Below are experts of layer 4 (counted from 0) of a mixture-of-experts language model. Rows are named up (a neuron's input weights, with its number), down (a neuron's output weights, with its number) and show model dimensions 0-127. Each number is 200 + 30 x the weight over its row's rms, rounded and kept within 0 to 999.
Before each expert's rows: a language model's description of what the expert responds to. This comes from a sample of Wikipedia text that the model never trained on.

# expert 39
Description: Second pieces of words starting with C, A or M, as in Cn-id-aria, M-id-summer, Cath-ol-ic, a-v-ailable, plus capital D.
up1,199,216,192,210,191,247,213,172,234,235,239,193,211,219,199,166,224,162,250,147,239,166,244,212,197,232,198,217,175,159,234,190,194,206,155,156,185,214,230,256,185,195,168,239,245,154,254,204,185,203,204,190,198,202,168,166,160,219,257,190,215,189,212,235,184,166,194,237,202,186,258,208,176,177,216,187,180,207,217,232,154,197,236,210,186,250,163,237,166,225,215,159,166,187,228,239,234,174,152,179,213,171,185,193,168,242,114,215,196,187,177,193,220,158,223,165,178,169,250,221,204,254,224,231,175,167,225,144
down1,253,200,225,158,228,242,173,250,223,214,252,208,190,243,178,181,242,226,172,219,228,226,216,230,151,170,167,214,181,207,222,268,197,151,229,111,148,229,150,207,198,219,146,206,195,176,230,174,153,195,173,213,196,172,211,196,176,136,212,179,206,154,236,179,235,227,216,194,192,185,228,184,150,219,220,238,226,175,181,208,238,216,208,189,133,183,215,162,187,200,196,177,193,169,236,193,201,238,247,184,196,168,165,213,235,186,177,202,190,228,188,215,212,193,220,251,183,199,144,192,202,240,197,200,192,195,278,184

# expert 22
Description: Middle syllables after a short stem such as r-an (ran, ranch), s-ix, C-our-se, plus word starts like ailway, adio, we.
up0,110,223,179,236,202,186,179,154,137,206,192,236,236,215,210,209,199,206,154,176,219,150,170,161,189,192,212,228,189,184,224,199,149,250,207,227,220,189,249,205,194,221,182,207,237,163,212,188,179,179,202,229,195,247,163,219,177,188,178,223,221,209,282,243,172,196,217,264,198,196,228,208,242,210,237,213,176,221,213,257,210,227,194,232,214,244,168,212,203,191,173,234,195,199,246,159,187,212,207,221,246,170,202,228,190,249,181,227,140,157,167,196,249,205,199,208,203,145,166,172,200,208,187,238,190,138,158,164
down0,190,240,262,204,208,194,188,202,192,178,170,192,166,217,164,281,200,181,186,218,217,173,161,221,183,248,224,196,190,179,186,183,196,165,230,190,201,189,187,194,192,214,206,241,204,201,169,286,201,210,231,154,201,204,233,225,184,163,161,242,218,108,214,175,128,156,222,189,137,192,190,218,205,241,226,253,167,182,174,216,155,147,151,207,167,199,227,187,250,209,232,221,235,191,220,191,204,161,228,195,218,196,240,230,257,227,155,238,186,230,157,219,197,235,207,165,191,181,194,180,200,227,238,218,192,160,202,192

# expert 28
Description: Syllables after a capital letter in proper names and titles, such as Kar-on, Y-on-ne, Wag-on, and capitalised words like No, Red, Will.
up5,196,171,160,220,196,281,126,146,184,220,173,198,235,194,202,201,205,218,202,129,195,207,243,203,245,261,210,195,163,215,256,218,147,200,236,195,196,186,221,211,228,166,151,214,159,257,190,199,213,117,189,205,213,178,227,183,158,180,175,221,228,181,167,181,196,219,202,196,189,202,225,217,211,242,206,165,214,198,240,207,182,208,251,186,149,219,192,190,193,169,164,216,181,260,213,190,194,189,182,204,227,186,128,185,166,174,205,206,177,190,219,209,191,139,188,202,248,210,204,178,222,214,275,191,196,216,256,236
down5,218,259,147,145,181,245,266,243,202,190,172,178,239,179,150,203,216,176,134,136,184,265,216,177,213,212,204,173,194,188,231,182,222,182,174,177,177,173,230,186,192,177,221,242,201,199,206,228,262,192,180,249,217,159,218,224,144,207,181,230,159,202,181,207,198,205,226,215,236,180,188,209,187,222,232,216,222,190,175,231,217,230,220,271,202,236,159,208,205,167,234,141,192,181,191,160,168,227,176,203,238,202,214,225,209,204,212,204,207,247,199,245,227,247,148,200,165,191,174,229,189,193,170,130,170,174,217,198

# expert 35
Description: Suffixes completing a word after its stem, such as -ed, -ated, -ry, -ised, -ing, often after st- (st-ated, st-ays).
up0,206,165,161,236,211,244,181,183,182,175,195,209,199,201,144,197,153,187,210,179,232,176,198,184,200,132,158,183,268,168,203,135,134,224,213,167,197,243,195,206,176,190,207,204,172,150,260,196,179,188,190,195,212,289,190,182,194,220,160,185,219,214,196,199,204,183,198,237,224,254,220,137,247,183,220,193,255,253,222,212,156,197,165,188,221,193,206,205,185,188,240,274,263,230,197,199,265,216,201,220,209,199,209,242,191,175,215,236,136,193,222,206,171,177,236,188,226,178,193,172,198,198,193,207,192,208,198,231
down0,238,217,171,180,254,216,210,230,162,201,215,248,190,137,236,216,249,179,164,202,210,185,237,218,199,206,207,176,128,248,183,224,173,230,182,219,178,210,213,170,211,193,158,219,172,273,242,197,245,201,237,207,161,148,181,239,217,182,222,211,176,199,166,224,214,213,227,154,205,216,208,248,232,197,189,230,193,169,199,207,203,233,209,213,182,179,236,220,159,193,189,189,154,259,247,189,202,190,212,229,215,197,214,209,228,233,182,172,201,207,182,216,164,176,137,192,154,237,241,200,188,174,182,138,125,150,225,145

# expert 16
Description: One- and two-digit numbers in table cells, statistics and leading digits of years or ISBNs, such as 10, 27, 40.
up2,223,270,176,170,200,169,198,156,195,234,236,189,197,210,177,188,182,143,190,222,167,211,176,226,252,191,168,202,188,166,239,199,163,207,213,195,191,170,254,200,231,179,214,220,274,193,214,222,228,157,227,188,192,178,193,223,210,204,206,165,206,219,184,180,207,175,163,229,229,268,187,208,147,185,232,196,187,198,102,212,259,216,201,202,194,228,230,225,191,170,192,143,202,198,211,231,248,173,225,235,208,201,187,243,187,206,192,257,224,134,279,171,190,190,202,204,156,181,179,167,216,160,244,209,159,228,229,198
down2,233,225,210,198,202,154,222,157,190,183,269,221,227,242,188,227,167,183,211,197,224,245,230,169,206,248,199,207,205,121,210,223,189,212,171,235,159,204,187,204,188,171,208,202,221,275,178,169,221,223,173,153,201,154,220,155,177,211,201,195,208,186,205,195,181,164,233,140,219,242,108,182,212,206,205,226,209,236,220,183,264,198,166,177,195,143,222,169,216,195,205,197,233,252,234,245,222,225,228,206,185,188,177,187,151,201,258,221,156,149,211,175,197,207,244,192,156,180,212,199,162,214,146,183,211,189,186,202

# expert 47
Description: First capital or first piece of a word at a paragraph start, list item or table cell, such as S-he, S-lade, B-ibliography.
up2,201,226,229,227,211,193,181,168,196,219,232,198,159,198,268,195,211,149,165,187,218,170,211,181,235,207,142,186,151,229,198,232,166,261,196,255,241,186,245,264,145,184,151,218,219,197,247,185,179,198,191,187,157,214,239,189,188,168,214,207,246,236,224,208,186,208,171,214,157,169,232,197,174,167,202,169,263,202,202,185,206,221,228,194,216,233,198,197,214,175,262,199,174,182,236,130,204,177,169,236,178,237,196,201,200,214,188,205,261,209,190,188,228,130,239,170,154,154,240,205,207,224,234,213,189,154,175,198
down2,175,186,244,220,183,224,236,201,249,171,214,235,255,202,180,182,265,178,173,180,171,221,207,192,161,133,210,200,202,221,255,207,228,174,238,213,239,219,183,203,204,221,229,147,253,196,177,207,167,221,266,188,223,171,174,201,224,155,184,190,209,260,157,195,223,181,183,265,174,220,212,171,181,202,201,221,194,221,178,234,213,235,184,158,180,170,168,202,247,195,190,187,157,157,267,180,153,270,214,181,175,159,186,194,180,204,133,187,190,172,215,185,202,177,207,198,206,219,220,156,166,242,192,181,221,151,221,160

# expert 59
Description: Opening pieces of lowercase words after function words, such as re, con, cl, tr, comp, as in cl-imate, rel-ation, dep-uty.
up2,212,163,207,188,162,257,138,193,156,203,179,233,184,192,205,175,191,170,176,177,234,163,247,181,246,195,212,229,248,190,211,204,194,228,158,214,221,217,248,204,166,206,141,275,226,193,255,192,190,140,178,228,172,197,220,175,192,232,214,203,206,168,229,180,246,191,194,258,208,182,237,201,179,182,194,175,193,208,207,198,167,214,227,219,182,224,174,251,148,178,199,209,175,155,261,173,206,126,183,220,245,143,220,227,201,209,198,171,187,194,236,219,257,160,241,188,196,183,208,209,224,257,252,227,169,201,169,202
down2,245,160,202,191,203,228,178,132,175,134,221,199,176,282,203,120,219,242,182,224,174,221,251,169,215,188,199,189,211,178,233,172,177,186,258,220,250,237,241,192,191,180,164,181,244,203,182,256,188,156,231,168,174,200,227,158,207,208,221,195,236,162,259,159,231,178,231,197,175,207,190,248,168,224,182,180,202,221,221,200,234,194,226,210,211,163,165,147,195,213,193,221,197,181,201,151,205,208,161,216,207,208,190,244,169,188,222,242,241,173,184,239,156,146,174,174,215,198,204,209,242,226,192,165,205,203,222,179

# expert 41
Description: Single capital letters starting a proper noun after the, of, in or a comma, such as M-acrauchenia, M-ississippi, J-ersey.
up0,196,243,231,181,197,201,208,106,208,205,180,196,192,207,233,209,167,133,170,182,208,188,254,192,221,269,178,252,176,209,206,252,176,214,183,231,237,164,181,217,176,197,171,214,169,217,215,231,175,179,188,187,168,193,240,183,185,186,158,147,228,230,192,233,269,210,209,198,179,236,214,173,215,177,156,186,184,231,242,193,255,221,236,251,252,226,230,215,207,232,233,165,155,200,227,196,189,216,226,216,210,209,221,215,173,206,201,156,196,128,214,203,252,166,223,204,151,148,183,219,198,189,233,199,170,145,220,195
down0,183,237,173,222,183,211,110,254,209,215,202,259,207,215,223,206,169,208,211,245,199,185,163,242,169,185,237,185,201,171,193,182,158,187,171,195,181,187,238,187,163,223,234,193,192,211,238,165,179,225,192,169,188,200,215,209,199,228,197,201,183,192,169,185,131,170,206,187,188,196,194,190,202,207,172,245,248,143,151,183,154,198,170,174,206,146,167,206,220,173,223,238,233,192,219,173,139,193,210,147,265,241,212,158,213,203,188,223,258,222,197,206,163,248,197,203,220,239,258,220,203,260,152,234,198,234,206,151

# expert 44
Description: Single digits inside numbers, scores, dates and table cells, e.g. 10-2, 1–3, July 9.
up0,215,139,178,208,195,189,174,171,170,188,237,216,161,235,227,188,154,187,196,164,176,210,164,195,200,231,182,233,239,207,224,209,193,272,189,237,224,276,233,192,198,225,200,162,172,237,233,202,206,168,218,211,200,150,219,171,219,185,183,272,248,175,166,183,206,264,214,150,195,227,189,180,181,202,221,243,171,197,161,196,190,189,167,199,219,185,152,172,189,146,282,179,220,211,204,232,234,239,240,166,205,203,209,181,168,205,227,193,173,169,194,198,211,206,212,174,154,201,152,240,218,264,214,271,187,162,203,210
down0,266,178,238,238,199,195,231,206,130,178,235,225,241,268,158,257,239,163,208,200,241,191,265,179,237,229,210,226,178,146,181,182,147,202,223,145,157,122,221,225,192,235,235,232,220,200,156,160,203,218,166,220,177,190,150,209,227,213,196,247,216,229,188,220,167,136,238,128,218,196,183,152,210,180,231,179,188,238,185,201,185,234,220,193,199,211,218,219,213,213,183,206,174,166,168,202,188,156,221,162,194,195,200,222,156,187,194,225,227,218,192,205,219,202,167,169,187,191,220,215,185,219,204,216,208,183,235,213

# expert 34
Description: First token of a table or list cell: dashes, minus and plus signs, and capital initials such as Lab-our, W-in, J, R.
up0,221,205,245,179,198,219,212,205,204,203,215,206,181,170,207,190,184,187,113,161,160,194,222,199,193,180,191,257,232,232,199,200,189,222,178,241,227,237,202,231,191,177,160,220,213,281,135,186,165,196,164,189,189,237,229,181,120,175,198,234,166,181,235,170,230,211,207,206,152,195,263,191,238,150,206,177,222,190,224,227,220,192,194,176,173,225,174,159,170,210,188,189,178,200,205,171,233,172,169,213,213,190,188,212,252,236,190,171,232,200,216,232,206,154,244,205,260,200,199,224,288,221,236,167,244,202,187,148
down0,224,146,244,209,201,174,207,206,217,165,213,209,186,199,147,161,171,202,220,223,220,184,196,218,169,221,204,165,201,191,184,206,178,216,255,245,211,223,156,177,195,205,186,225,218,265,184,265,233,177,148,221,233,160,185,146,175,248,212,203,193,229,188,262,180,206,220,155,225,153,171,157,248,207,199,148,187,250,204,206,177,221,196,240,257,205,188,240,181,270,183,225,159,207,162,216,223,205,165,158,203,183,207,220,208,156,171,188,167,212,187,182,189,239,247,201,148,206,191,156,171,191,201,251,254,184,200,246

# expert 27
Description: Inner pieces of split proper names and words, often after capitals like V, F, G, as in V-oin-ovich, Vik-r-am, Virg-in-ia.
up5,227,203,189,164,204,195,139,175,185,205,206,201,263,178,222,176,247,206,199,208,200,208,181,149,206,145,166,263,192,197,158,159,212,193,152,218,200,200,195,240,206,182,208,156,193,161,245,227,162,164,183,231,264,166,236,189,158,203,193,173,205,202,200,219,233,220,215,167,183,201,217,224,262,204,222,198,244,238,202,178,176,176,195,215,176,199,221,183,161,115,201,164,208,210,212,244,204,238,229,237,217,185,207,198,260,196,204,257,200,193,200,229,302,146,196,189,190,187,172,194,183,191,226,254,219,164,192,242
down5,197,218,257,171,171,211,224,153,212,191,187,219,229,198,233,215,207,224,237,178,223,235,159,139,209,136,212,192,235,198,208,240,205,149,174,158,217,197,212,199,173,272,200,228,247,205,209,221,224,195,200,201,182,242,251,165,235,172,202,190,191,232,197,178,196,182,239,151,177,223,165,176,159,185,248,236,168,209,216,187,250,157,199,183,176,215,196,182,175,171,236,208,219,188,148,199,206,201,232,206,156,206,198,155,156,259,219,180,252,205,256,165,166,213,223,229,180,172,120,191,183,221,182,230,138,185,206,234

# expert 61
Description: Single capital letters or first pieces starting a capitalized word after a bracket, quote, hyphen or line break, like C, P, J, St, and og.
up0,218,182,214,184,153,211,180,152,167,173,192,149,190,226,218,186,201,130,169,168,206,217,214,186,242,235,229,247,212,210,164,213,188,206,194,229,220,202,193,222,210,222,143,182,180,211,220,221,132,194,172,262,218,229,159,181,199,224,194,172,210,191,200,157,249,174,183,187,214,207,237,229,234,189,255,186,216,209,202,202,91,210,239,198,203,206,194,182,238,192,152,250,188,239,223,194,181,166,208,230,285,213,233,237,216,201,195,197,218,158,171,208,243,187,198,181,249,224,227,142,184,245,207,187,183,175,150,191
down0,235,240,133,213,186,232,195,194,201,217,204,221,199,194,137,246,204,169,217,193,163,209,146,199,223,218,196,202,235,199,236,202,171,235,121,213,184,208,205,192,241,186,196,207,212,193,165,183,227,260,173,206,200,166,164,247,168,184,240,201,164,192,220,176,224,248,233,207,190,176,230,244,212,211,185,229,271,167,208,251,192,197,229,198,203,188,202,172,204,169,158,225,235,184,198,217,264,172,211,174,243,181,267,123,202,200,208,194,160,252,177,156,193,195,209,161,200,246,222,193,173,174,239,152,191,156,166,180

# expert 50
Description: First capital letter of a word right after a line break, bracket, quote or hyphen, as in headings, lists, compound names, e.g. Hartree–Fock.
up2,187,186,201,189,202,144,203,212,169,131,235,125,203,162,223,156,168,195,202,218,158,184,200,168,213,241,149,227,236,222,219,233,202,260,211,196,224,220,211,225,169,227,186,193,177,206,177,201,246,169,228,177,197,225,221,230,262,232,190,218,166,238,201,215,198,223,204,250,187,178,184,203,246,179,216,158,223,230,226,137,248,240,183,211,130,229,166,241,199,221,124,220,205,213,198,165,221,245,185,216,165,214,216,221,214,199,207,150,184,212,204,208,178,169,214,213,228,207,190,107,176,176,214,215,182,169,178,223
down2,166,204,186,223,230,196,206,233,138,95,210,229,161,154,218,205,271,226,181,197,208,164,221,212,154,214,253,186,180,185,195,187,222,233,204,232,198,191,191,248,164,164,223,198,176,205,201,190,196,203,195,193,174,265,236,217,199,181,143,212,133,218,197,232,195,173,188,218,188,206,182,154,210,179,209,193,221,243,232,193,219,239,169,211,182,211,205,175,177,239,160,232,191,204,212,188,224,200,142,187,278,171,198,178,189,167,197,190,224,207,214,209,235,103,218,197,168,194,180,213,195,176,250,181,220,186,253,247

# expert 18
Description: Competition and performance words in sports and music articles and results tables, such as first place, Year, season, played, sing, Championship.
up2,189,170,177,192,203,156,217,189,200,197,178,227,220,190,200,217,206,232,163,159,198,162,208,153,210,164,153,234,141,258,162,225,145,204,224,228,204,224,245,158,180,188,192,182,217,204,178,133,239,224,203,178,191,187,204,170,175,222,123,182,232,198,218,156,192,240,163,196,191,205,201,223,185,230,172,224,287,221,254,206,159,187,205,210,190,207,231,240,206,179,285,163,216,189,267,246,210,164,168,210,178,195,216,212,160,216,215,208,236,195,223,205,195,197,295,199,182,209,199,211,188,204,185,243,204,207,169,180
down2,222,205,209,172,177,174,200,160,208,239,208,213,212,205,232,224,215,246,165,184,195,177,179,204,176,201,167,221,194,166,113,213,172,201,197,187,168,206,219,223,202,213,172,204,203,208,200,218,234,255,179,253,178,213,197,186,189,180,207,223,212,132,208,174,218,162,313,257,208,182,197,223,218,188,182,233,175,201,167,140,220,185,205,176,258,214,235,256,174,165,245,161,219,165,251,205,194,181,191,244,211,194,200,253,221,244,192,173,179,125,231,257,189,203,204,173,179,201,188,192,170,198,184,251,226,202,203,145

# expert 31
Description: Whole common nouns and final noun pieces in running prose, such as system, city, town, film, company, and ument in monument, ission in commission.
up2,189,206,210,224,198,233,164,167,210,240,214,199,165,201,192,174,204,184,208,199,208,246,195,158,234,241,220,218,186,250,228,218,187,223,252,259,242,184,187,173,183,154,156,193,188,169,243,168,207,161,184,213,209,227,189,179,196,198,202,172,212,197,200,143,178,210,186,129,224,241,215,183,146,189,202,253,149,245,149,232,179,216,187,178,178,235,209,229,133,167,188,213,227,198,189,230,209,214,184,208,273,180,174,202,186,222,196,208,241,223,245,190,161,183,298,156,188,152,220,181,235,251,170,175,187,210,194,234
down2,135,189,159,164,226,243,189,196,230,244,212,226,185,186,206,149,211,166,239,160,174,232,211,210,209,217,205,224,227,224,201,205,156,227,132,166,180,212,206,204,184,243,234,208,178,204,250,160,208,180,152,205,206,201,222,206,172,217,237,221,199,167,195,214,214,274,216,228,238,165,233,186,215,238,146,230,231,171,217,217,213,147,200,162,224,207,164,146,246,162,248,193,183,177,267,180,213,210,164,247,240,177,212,153,168,164,173,218,198,237,166,189,193,231,238,228,222,222,195,208,204,211,157,195,141,162,179,190

# expert 62
Description: First capital letter of a mid-sentence proper name after of, after, by or the, e.g. D-arlington, E-than, F-élix; also ess in session.
up0,231,274,172,165,198,198,205,211,200,220,269,184,206,231,242,107,226,139,181,170,179,174,220,211,198,220,184,214,172,192,192,190,178,198,192,225,225,167,262,186,212,156,182,221,179,237,195,200,207,159,207,182,190,191,250,207,188,177,192,204,178,242,219,240,265,245,204,204,214,183,181,178,228,193,164,151,170,249,211,227,206,208,233,266,223,224,164,187,198,185,221,157,188,191,242,218,195,188,171,205,186,165,223,160,220,176,138,121,206,176,216,213,235,176,231,233,246,208,169,268,183,212,188,186,181,197,188,181
down0,240,229,213,212,259,180,190,226,179,231,218,221,204,189,261,244,158,168,221,190,218,188,121,190,250,191,245,212,218,185,147,214,190,201,205,192,208,203,233,205,287,176,247,157,227,168,135,218,195,186,177,201,208,156,193,184,189,211,169,208,195,190,198,189,192,215,225,276,220,206,184,237,197,198,154,174,191,209,174,182,215,150,179,194,209,206,206,190,227,218,216,128,181,211,239,227,232,210,256,217,213,232,201,145,198,226,186,226,174,156,236,190,174,170,239,191,213,216,211,195,166,150,164,198,207,152,223,123

# expert 60
Description: Year digits, titles and heading punctuation at article starts and section heads, such as 19-53, 20-23, Sian, Russia, bibli-ography.
up0,167,196,193,178,171,193,131,177,188,157,208,144,179,159,162,209,182,218,172,172,175,203,196,226,244,222,220,253,137,194,180,184,214,216,165,243,177,180,183,230,227,205,188,197,223,232,250,191,212,179,166,197,216,234,235,182,181,224,212,179,212,218,244,131,273,177,153,165,205,221,209,205,185,246,231,241,248,202,209,239,196,195,220,211,224,199,206,139,224,192,218,169,236,241,234,227,237,179,236,215,216,193,212,198,201,170,174,274,166,182,232,220,172,176,208,215,176,143,191,231,160,193,224,184,209,246,173,132
down0,186,152,237,201,217,195,146,130,226,249,233,194,183,213,201,168,135,234,191,216,178,226,171,211,154,185,179,231,206,183,205,161,270,209,192,202,178,192,242,123,201,188,238,242,245,237,194,198,251,167,200,217,209,189,189,161,241,203,210,242,191,218,241,191,201,143,228,190,218,208,248,226,199,226,233,205,196,160,215,174,216,185,237,195,167,199,193,147,236,181,226,176,205,236,260,205,193,160,278,209,239,188,202,206,197,185,194,240,188,198,194,203,182,186,249,171,178,131,180,134,200,176,188,190,178,201,202,179